Experts of a small language model.
Experts: 12 experts in each of 8 layers, 1 pick a token, a softmax router.
Training: 339M tokens, 5435 steps.
Below are experts of layer 7 (counted from 0) of a mixture-of-experts language model. Rows are named gate (a neuron's input weights, with its number), up (a neuron's input weights, with its number), down (a neuron's output weights, with its number) and show model dimensions 0-95. Each number is 500 + 25 x the weight over its row's rms, rounded and kept within 0 to 999. Numbers have three digits each.
Before each expert's rows: "gets" lists some tokens that make up at least twice as much of what it gets as of all text. This comes from a sample of Wikipedia text that the model never trained on. Tokens count by the router's weight.

# expert 8
gets: " the", " a", " to", " of", " in", " for"
gate3:406502450502494514509496493494526533496502480476485521473506536463426511502502490495511479533511488494516493498509555498508514475480483518501495513485480495486560531532504502502481516494531497529499486487521506491484475514550463485463525503534534510499511519439524484552507514498509496475
up3:487549476479496525485512458511488504505497469538462482508502523499523522500466479489509505510509454438506486498510485513492535488504493519493532493499465487500521523515459493559485514468562490512498490464527517481515517538554441518474475501505467464482482476464490485538522524467525498495
down3:506468488486505464471506553475524475491530503458523542549517539509507506488476522496516461481483534482475515438456477544524490500471526463491484493463511484495513491515511500478530491462495502536500500520457512509463469503455530500515519470507514520534496478466514491467535495519523531525
gate4:495476503496504466535482459524512508508502516486522519498486466479489486509518535472474518490487469522525508445514539502519520460499533530511507517459535476495542520514468573490515534511493458489470523426490514477450517511483515530488515469516523533519513520472498517517476495482492495473
up4:501509489484503529507510490465537514496502432492468522512501555514497515519455442495475507505506463493468480528523530460478505470524477519452516470445471482475500509492492496502469500537498495461522481505449516508498491499519521538524519520548529511494489497541485488542484505459508520509
down4:521524455516496489488471480512501515473510526483502453570531507463495470507499504486445524514516492529518479545535468516467521493523516479456460521500518518519518492543511491493516527478485514481482488465504476437516519530488513499514511517568492489510528530514468535488521498524506502476
gate5:464450496517501483507454459511518508535446486480504512485491510463523508507451440530509510497495490535502478483475537497529487524506519494462471518447514522480485531502479524492480507478514531469498484495480431483506503477516475475479494472445488477464515474482523465509501481507514489469
up5:504471506481528497551472508508523500497503583524487543497534527471480531511519471479544499471520516512487478539483521491513501479462483506526499490482495487514486494527492467493557504474480545516466535484488509501521526466484506475454498467528504526504495537476474464537492467500516486457
down5:503490504536490464476510492496501502513471475476458518491490521535464474522466517486515506540505504453523558475526517536492481511516491533487500503545543531503537498480476506507485488529513482484487467472494514523513470535510513506539518463533502515529520478468544528476553542458491482532

# expert 1
gets: ".", "s.", "\"", ",", ")", " and"
gate3:504472497506562490510504491514470494501527454465526480495499506515467482518459505472461489510481458508515485488502525533465464523466527491502510545503500568513510473501533502540477533524509507528478451491485535561478487497465478514515533522485477507498526501518473459513488537498498479477
up3:483511528452543480520514494468510482502544504467527504481450466490496464462494453525487543469475533519508486491497460529539506498521501492506509531491500489477498490443490496471498507500489492512445541476552496496500486478481522499455533533521536478529483505500488495491541472463486522480
down3:544517505506507486484502513519453499455605521468516534522483540504523501482520549510527526517486520462509486536469506493472469494496495493474523517477502463500488523538481455494506475508492515506509536482490508495477521510511482519469453517517540471494468534458478497489496515498511482513
gate4:501480508475516469539482504485506512448483496538462503530507517500463487503486482533494529443508469483448531547537515509464514472464482518502510523510501455471517460564503487518490515486462522498499501499507463540480453537487463502497496498465475490509512473474466510499522519514499480521
up4:481511501487487457567488524465470553512507484518496453462559505503536477511500504490491511511496505504519511574506520497473490500515518563528459465506529509477515493496528480498517521544517475524515492491490496515499495483522481497486532479520456543492549519479470508503471486495498532519
down4:532518480471498479507442487579507515531515508525489494520449504484517507463498515515476544482504525486504498493479493551420516502497481481555536512500494475513493472469510511473504518507495532519478522507495490515557520481526528508510491528490511508501523535539489513449510496508477484486
gate5:481528468508487539524484537489457556456484484522533490499528526484510548473508488482521533493508527508472463483530532513426482531510558492532504504484512535510493488510471495518526494518480502489500466476529510524517465520490503523489469475538532522516543512497507498468492521512465482518
up5:498499508525497531508526491499504476498462502509494526499486560502462495448475474537483512506484509459508495476517504490471491550501543465503485469519518484489484478526479519532503536499502528498497483497495473466489483532520471511506478526478459580478501470465494496574461524510479476490
down5:521548537477492528482493463487514487456473514462492516485482512506523505469462495483511556493506505511516501501498531531455496527521499439514496498518529468458471516504528486553508504510564498505488507476513519504520518473511552492505441494508519488487510444532543510488506503487478517523

# expert 9
gets: "g", "v", "k", "est", "im", "qu"
gate3:462480510502500526477477484477490474478535483406530524494513484539515482533504492525487500510489495514479465505520523527465480527518458486451512505473475484509508461507499520484494497476506551494496475501508498473504533527525487536510474464508526484495498573495525538529496477484491505455
up3:499496544480466550490493495496528549486477466474495529505514509490504528507492489503498479507512498500525510500518484500515537541518503476474492467458496523480484501528558505526538462526541463461500509509485505455503555480494572460496466493480509515485504485483543496522484511534486546512
down3:523506469510492519533490524522485510468483486486479504503470538492510544530467477486518474499517498502525518447461454467513478478472539430502486509448514510488487505486509476517466526474497486518441509503500494485477540482493490486541523523514505499466523495502535496480520497470449517446
gate4:504523451502521505476468494509531500483526562460509517534491484489502489463545544494463547539470475515476456464519529541466494492515517480463504524444509473466502512490507512497511486468476484511516510528466497497515489514485495493465513522510506519462478528513479492480450499475512543508
up4:498561468496504488511528520511459567520517458513483502470493487512491530491477473521538502552510486487495508528499480485506521544491532517480488493507500532528452501469519507496519524536537483519487496465552499509514482462552473509496518476473465492543463505521494462525498536493502503476
down4:498501480521498511501487516498506459473515503467490527530499551485485483493487500510444527504507485517530508509501503474492513506474521466465497512428525462533451465514481464498472458500456506510499501480530476491462519511493484492477489551518526546520528503429455526505501515515529501494
gate5:489507493483516494513478509441496493462512544520518490491533466495486486469496550487495498489482530505463522489456483491503529508465472475508482497486482503500531494504477518505528532555501555498505455453468454482471517497523473458460482478481490537535489511544546525481508513490509482531
up5:518473532489487496465498473511524477498471522498518469477474445501511525498512520501474518500502517572479503495517527463501485511522498495498468463464501473522517497485512486516548497491500509514493509501482508499467572521486510444528462497434509496516532472502532472455521521455464493489
down5:487511469521514486499480495529516501494439472501477534556529531495484508516499532490517565487501469490543498513451511506517515530517484464479510519489482461467511534486512485491517533534476525484532460493492495517535489454529560478480502495503472515451506509507485512523501493512475525452

# expert 4
gets: "\n", " S", " ", " F", " R", " \""
gate14:510507495529500475497498500492521493485500489441491522485489491473533512519464457468508481527456540489523475516480493508545520460526534490474470467532496549480478508484522494466527525529491544483478492530468467471458478508502500494518503486515490551487479555471489481499518552527494528475
up14:498446465524492496484479513525517486535540486495485532519518539508522486498518515501512488485456488504525546523470430458505506517532538477511479486535517504542438519515457511518505522471511520444522488513489537509505497516462470470520514465513516530491504531516477483509516513495469485509
down14:488475496461492535487465507507510535491563515525515512457485522550503517543505466503504480539468525505480464486458508443484467485491521503537505473521478470501494466445502487506475484476492525525549514486526525493477507465476487462455501458500513503503478531492505493485519489502507540505
gate15:477486478518524504520517478528484472525514511504524545490508492480488534493417446551536482505489515526503508501484510488489496496566508499513484520513550492519491439472521499490509466489470534541491498497511446497456536484521523518522506483511496517530516511476524493525472466476491505506
up15:505506529491483492481516554511488506510501487546500539451509557515489487507537461475510521503467462491460517509485555521527469501534449483524493512474485490490490465504496518533514527521531505492539511459511529512473519486470514492518487489489481536472485542510483489465561501519473475516
down15:507551565518521481492520536484485524479484542541509482458425467482501473480493537472489478502516493506498534489509488462488510453523449495475468494523511480519489492498479503507511526501510470480539498505542480512477519549503500494504509502523482515542517513498482512484556518486543513498
gate16:535508472477469486507513491484495462520508524462499493481473504486495499553522520451524509524451524500486490559523522538474475536490472515525493513540422522476527544473482456543494471480505525499473493529511466511486488510477461502488496485484485492514500490505505507511470529523470533508
up16:525534502504499472495507493510490488487480510500484517520459456466516529517491500526484501535468527476457487531495516491461511464518540544526454491507537496469479499498481526518517483512521508497527487537505502491507543434496455529496564478500522498497490493458480445500499545512468473514
down16:523486467513510493506509517498524516477522522472468481489486470467479510494520530478489520501500487499521516479483456507467506533475542498482548491527457519503449533520494514457507487511512458476550452461523512474492516479504468455525508502497460459560506500530515535522541477498514497522

# expert 11
gets: "i", "a", "o", "an", "ia", "h"
gate3:545490512527503514447493500519523494476488514477503518476515443483506539514524484495509488503480521471531476465504462492472480506503495483477472489470524474464510476525462491520527507438497505518484531514482513516501489497492587500507507501501452464482503463500540562481504505522476498465
up3:515476508477535514555517496517479454466508503495475526457522474513507470502492460450480510509544490500493530512494516552526535531492462529455474512503516524490533486460480507484505516469488524507528508488504502463510490489529452515490497488488466509465485460528457496532484494521521525551
down3:499513480498513495497522471493523511497515480475472492513550478479494508468442533537481479480432518480485477504480522488481469534480467512477509530503468527499523512518502463474495473482463510519475506501474485498451502497517529572494485515547532487524487516531551489473524475535501518479
gate4:472490463476514491513521472478525469483502534499474533510481554484500528472513556467517510521486466505512455510509515516477530442483510473460511505507461534495517458517543527522490496498506473501520486496473492529464509515507510470475513504527465520443513511525437493504504514521477467519
up4:522521472506449460500507549533514480475516520531495493488488524492524431471458501507498514472464492485491465508508504505494472503453459542537536503530508476478462498515463539449501511525465536497497505485527492540514457509464513495556485531506478502486494499492475521495488512496492490507
down4:462460525501535526495466533460480466494521503555517499527501489531511528499524492505542488481517508489510499490525541488531519540506488576529550510546468476520499501496485485475515474430526485484506484539484525492501460503493476485480490528497524493528519522494481529520478505496502531500
gate5:508498525516472477484516475501465534503543540491536527491523486485514499498522559540513495504526517506501491495523489529507493452498527473525494477510435533476486488510507505486559507472464525475524499496489491522509442504497478500479501517517502475490487503533463537500471467538502503577
up5:502501509499481473513532496456506521508520480529540519516540467489510476477502468539503555428506501530523492539557479537476502494464524519476478526503523556508511502518512515464479482519500511519523482492493531544493513470521505514528504483542493449483475518507516470497520474483513516467
down5:495491501487505499507508533444515500538489468519530496511526489511496532529558499556468487478541494547504504534506517533495532530515511552465521473526480513521542497512468512478511508437490467498509531524477489472489477462506496469478522495528506449530515469506487510476481526479496514518

# expert 2
gets: "s", "y", "es", "ing", "e", "ers"
gate3:509487509495517525504462483551481485485517514500517485504455547547517496489499507494531539560556480519487516509455474483511548484492500506530516543545491465507454495523502477519565471489551508521517528513517522498473536500506509475493486473484509496495458518512536498481496496488511523503
up3:503478519490498482510493516474511502481427498521523479507485531506523499525501512502458507540538518471475475522471489524473478488512541461516479509474473452517504501484512474513462459481504509533457502554490507504458507503492513496500497548521459518524476466482465484535498521454536545514
down3:499525463482512535489475443523487470477550479500517502534488521509521462521537492486505543497542486521519520520501480473523537509517488487500495509509512471519456473492472526494529521493492522486520490499502462509546516462507498506498476476498519496504467467488491461459514510559500548571
gate4:510497480470507553474524480469528515529516505521502523475501483484474522553521502494474505443478462534505472509497509480474546451495507507481498447442440489500529479521519494517519475492484479516467513482516493515488523529465424526517504501536496496507514522493513483508478515471491510500
up4:520514528493548493504450492519505507527494499485510520506501447548455454509480506446476538475486530564493530483505527470504489474462495488502531523506488534492528529517479555477498510519511476502461536521512534505493503488500526537492501503528508470488494470516513550495484494520546488482
down4:452523437478522498502494522505482525509492488486475535499521496477502471492444486497505510501432510534518509468536488495458517527498498506549488524496535502486496489495501499561536494513482508477499500488506512546533521470491540512488443504537499508521522536469539528457506470479487515507
gate5:508496500491507513490467501550433528527500512518480490516542462488478482478483463474497501508477455522512491536496513476490457507490533508517478501469528488481566480540519490471544504536519480493497468519525482524526544513501482483515560462482507487478507519512475524523478482526522487539
up5:474509499500503515522491539520455526466480520439483462559515509561477554514508499498507443548474487505481539495501514461519483474479501470521506530550483533495500485534479500480528461499481520466512458498456510517483517501469496524502463501495520493472513487494502497481507504494482502523
down5:544497508530480520500500502547518491556545500489495536503506484496436489476488447536454494519509502506519500519489460482480528477490490424467460520449530465507496542516499446503480513518532478518524497504507483526498499470477497505509478496514509472519517512509498477496499480512548508499

# expert 0
gets: "ar", "or", "A", " A", " O", "O"
gate3:518495477484474496483446496469556496502510494482492538508493503551509500526484555508521495542480501477489514485519541500505502488451502496487513467498470510541480516524500523505518448502446510503503470473543450515498528462469496462541503457528507436530470502493490491499509503514492490500
up3:486480472477499518487515489529450485540470481497508495462483538486559533485496468511515502507508466454512498496474468502485489477491456528525473557509484496506484548475557490526510489489490512494523490514490472509510509501505505525527516557472445514471509507513511538503567517512522497482
down3:516535471511491521509491469460462506490470523492553467486508528492512508483474555469504489509493517486463473519468481511463473462518442525504521546500494441498478502516475540478524534494475473505498512488550479492499490487464480514508496529503503498524550508505485513446508511489516546519
gate4:491418517467472513522510493507498524488532527500521498471438526492520482464530487496540509515470536543529491526453509476471473461500531502486482501507556462494487479486514474499497480494493494488497497505514471479530518496507543499469467555532523518489540479514496495488471516507497505538
up4:532468539475532515508492529476472481504525526529541485486507506502495484492533485488491489522495518535490529510520531472485479495522488498479477532526478513508451519469505482504498459521500462475499453502480557511517511494492518488406491512510506529504511435504471522496514541494448506512
down4:504498474476514487531482552520524531551486498458528487457491501484478497490487486525484462490451503520553517477515471494475483514515484499513454546537529457523511498501504486502506524478543554494538493504494511475526483515536492515502533521536513486518476464500517538496501497512498444465
gate5:479489497499532487502478465489536511537500551451512513457515439524483499478467471543496511506495475525493522486554479498505471484496486488492489463468526503520526483533515468454471464500508509520453474487480513548480532513480497515509454492519517528487488503486553475472500505484520514534
up5:488538513488480490490491526466494460537515500511494523467535450499471490523474526517462467524523513472514495473528509538491502518497507493526469496478527495465497464474534524460506490497553459538511497469525489525467503525546486514524533558501470524485540485531516525466491525508496518521
down5:520458484473509515544500485501504506480483492503486505511472504505471506484486501459494473483513482556490452531478487528445452449458557492483528511486462549532505511489489492481528506505514511483493467460518493453473457478511486498472493499479491471483485495548477534512488537517476503476

# expert 10
gets: "l", " l", "el", "r", " L", "n"
gate3:541486506503492473526501473454521510518563505497484527510496485516539527475490481476510502485507522513490555566503538505508503489497493495562508527519510464498453503512495474476483493501506520460502503505510506507486522485455519450478547453451492488510492456530487510503498505536534513534
up3:498506513469520540526486528523518487546512499469538520520467490465515503499562495497499490469484431442502523476552494474505463464535439493497496484454478527483504483468534466521476515482527495516492518502476488487518514485466516509495485515525483517513539488499463491486531510491490517518
down3:521519521495493498474509494511527442511513490445497544490509494531476483542527524449485521500489485524500539523453538469518503490508523471512475529514491473517496522522492501512542511520542497510512474531460478538493472515525539485527507494475518497482480521470471468518444530509540530528
gate4:530476523507504510514519476528479498492469531477525516484487483499510495527475534469507501505521492527550504519436476465493547457525501519535461514509462494521495526516514483522520450543548508512497512515486481525503501557498538485478499470496518486466487491507506474459509511478551550488
up4:514484477506476468528534491496462453472510454493490488446520520512515512493449525460519493485483490512507431519480485516515524450492515480520514518537470507530466482497560515504519464519540491527494500511495471513512475524505520507519479505505540472504526479503479486501527509536448528479
down4:520501531516500464462496482480495494510463527469516441483508527467522550470510512518493505522496517474466485490464507458504475462452483528473525487510529526496468488512512510477524517479489448482508509542500554537516477466473465470486500499478517451471487492500493487523538488467501474527
gate5:472503501557505524468512473485501495514465466509507516478507479461499535512498485492477497535505495517492500486459485541499523523503508474485475494446506475464477516537457512523475470533557552440525491470518489513536533499499537521529512481491512508542473481472487496473494534460520501501
up5:483481493500537499495479524522486483487474467449517491461451493425498500487466490475482487493486528463517540489511479536448503489522520475516460521517496489521509500533500490499502515511500538488547456479484523506529494480511526543513463472539531534556486488501513504477503541495483522507
down5:486516501522466482515489484532494504520504497536527475480469518492502544485524438486473503480555510494476514522469501481499492505478474501489541554520532473516495470465479512497495517490523508486464524539506542454517489469494470474521489476456526450526549491514508479480523523553500519509

# expert 5
gets: " w", "w", " t", " d", " he", " W"
gate14:498473498507444553520509475507517509494485495499495490504463503511512476492542505530503528534522526506474484497524474567516505494524541521497488473493505495482528502482518474489489448455477528539512456469460532479509540530531456474521490462533532500507493510462488508469458482490488480486
up14:528475543516470538488480500497504503485486566437513479487447501540497498475485489494513479537511506488487502513480505493504478456479505504460441478471487484502508520510450508479502476493474508518544520526456501507488548474532492484501463477458514485479461518504521530479493484469524469499
down14:505498494526502474483504475484516520493520494533483478526499498506471481488491477548533467512490512494503497484477514513480463457509492457516532482514501485462453450434492523485541500537495494491495487435499450530511492500521513477500530493523495419474503487508484464474519472538492481492
gate15:478508495484503512499528459502503514509537527532467494487547483459535503489501500493494508479546520535505558540520498504521510506500543498457458507509484534484529507528498512575515513523506477457537491507515495491524502546492506456532485469519515489509491485558505524498557476503500479492
up15:493519473468476510466494539536476503511518468543504546536517477500478534537507539519468511467490508511534513491533525498480520482509531482468524500474523499507490520515533522488533489532509486492548518512494491537544478526493424525530524453503511497496495518536503496495553476484515492523
down15:446496501524490483557487535483492488515493520506557542487477536519507507497476507530485474518491532491521527504483519468492548522488485531515480544466492549462519512543497490481512452490531531511547530486506491499537498502495525553484524515507480534480501478506497481524506459503463528506
gate16:482509472561520483522484475493495473519514545495535538523502428509485475495501520470552512527514500489557521499494489485512513467507558487479531513509464496469482470522517507495508523528490495451467505513504503539481514521483517492530502538537481497483508492476538527493477457490503539476
up16:494476522518538507458546466508517522450532495517473482430486480500502487515488498521500437507481525515509477521499512503502455467498490548520548493483489492528532496503476462458505480544487514529490512477509497528518499502517503483475460464494530523488467543511505465483484519499502533460
down16:498516446485513522560465458470482508481499472486490488540495506490497539498495473498528528493438504515495491533525510522440526478447480510532541493497490505480480510495494481466545487489496480489520509480535509539494501451467489504492551485478479526508510540506471476482500502471497513541

# expert 7
gets: " |", "-", "|", ":", ";", " and"
gate38:520511506446511502529505490494506454491500506464469502470460477497460538496459448438495504504542491503454494533528545452540498495488514541517489498448497494495498543504488503515542521512510496472483521464491479495516555479500480479488524480477529456507526501498493491500501502529498477487
up38:491498493514493481487521522510480526489489487462465480532566487478524508473488481512511518512486509455525490468520472503496481525512466462498425491524512521450556465502541511498542497506498528486491481480470544473486488507519517512492497488483482516524458532475538461517461500466532493508
down38:499484511484516493504502525515527499493445504465465529522522471465490524506476532459480468454512507511466494492522553474474501508496467519495504430482555502461502503483484540492478469518518467476477520504520498497512529478453547495496483474502503452462519472479490546535494497491498506505
gate39:551473551464532511484458493497489497505497495486558505499515492503528485511515483502536512518513476473518463542467505490494509450453522514556514504488510477487511492494490559459554520464510526518478466486499537486486502501509536483454517503522511494477471493519511517505514549510471492526
up39:481463541486484463495491483462515511522486477467520505505521495518543466528453475511506499503491499500522467469547503517549493485504495516528484505477506515492530529516515488508544495466422465483495471475490526471505522513507504506491560474495486471479462441527536509480511521506499491464
down39:442550462486492470536525548461494535508521478534510528483512513497521527487481500531503499507514503506534525435512504491484534475475479494501490506485474513498495548530523487528473518511477512506521518513477495513510535491541517501513470474466460501532537538490490511481532524503519555458
gate40:505507485547482496553501503485504560462533473487489481563508512499543480478481498482525496507485458498484518524458478482479532489457474508499510518515489507460545507499539559461529522535491525487510503550529538510490479510485500487516529491486503491522501465512526516509496465466519527506
up40:504527528555488544485519533505465528490517534511493543520440458523517461464496480483532464487469476494479522476486431500498499546527499511491511529498495527477492485511529511484509508509484558527514462493547513502510490529492526468480523498489513537474480513492516506516509470500499470530
down40:486520508475498478519499488461505563513509523506502487534556502523492507455473520487501471528457501466511454491470491510520484481478488505525536516499487501527519480477529519509527490535475485437469545515508498538485450439490519525507540511460456493506509499486515494510496508533501481529

# expert 3
gets: "4", "5", "6", "2", "7", "1"
gate14:550552467503472508526473469505455451484490496509507491482476450521466547486518491491517488508483480505457509498507519489524499457478521541493470496461488486448499494536560483514471523527514483519504477466526502517488531472478511478512483500478490509492502512489529564516498512472477466493
up14:484463472465460448539493526515487495499520526522510501535513499492483531544523535508527547521540510514534520507521457477508504547514501485526528534447504525496498505510463481531518465504500552536486472543506494474515479522501472500535486499478499467548502486497490528490530485492502525524
down14:489481454507479538484441481517500488527476516476467461506489476461506540468483507505516525481529497478457500467509492500467516483549509471526510515547487493512485520441532527491511528484495525518536479488511504510499486522535486457518497484505470508484519514524521486444465495463457510538
gate15:511546544475544519524504488518525479494509500475522497479494473502510500534517529495485529521495527482487516512496499511497479492492510481521452536492536469465447494460535441479505467562536489535482524489520497509481484467511511500449546533519508486509485474512536480495464502471477513467
up15:510546514500524499481481458528525456516459501505465523510487507516519515481506525499511530481450534445527507494528500544470511488535543467518479539490548450471500512497530510475514488511514534480513473498518497505486510495512541529538517537513484492531472470525499445522479504483511529493
down15:500463540476497447481459466513502517470492508534485492469499465495511525480499539491504498497472465476514512467498555556504450544520544511517494475478491500506507509512466501491536486531490490501495490482467494515510536492489535517481527519469487555548520512506526450523479493473485464493
gate16:459504543494472488502564492495495513489453490468471533528448466542501523480541468488470510505491511487486491507488497506495520503498527531518524525485514499440535491485510500528431502530513519531510472464512523506495540506480540436515495477513493482495467486487506474512494517504465478505
up16:494465536492501493457467541533508477498514518560551489514495476525488491437490561511488493509510492515497513457478529550480540497513500533514518533485509538531558476502520528477479491490481527509501507500489476486507549495501507493473474487518454500458459501482485517481497510518506482509
down16:496476496502500578493543501512507491509499493496506462471482470509484547481490500517469455478458462528475468445504523476511482485492497465469493493509470520493510555505494487459525505547477509493494483490471513494530506449544516531489476466468506500525512476529545483505524522521493506522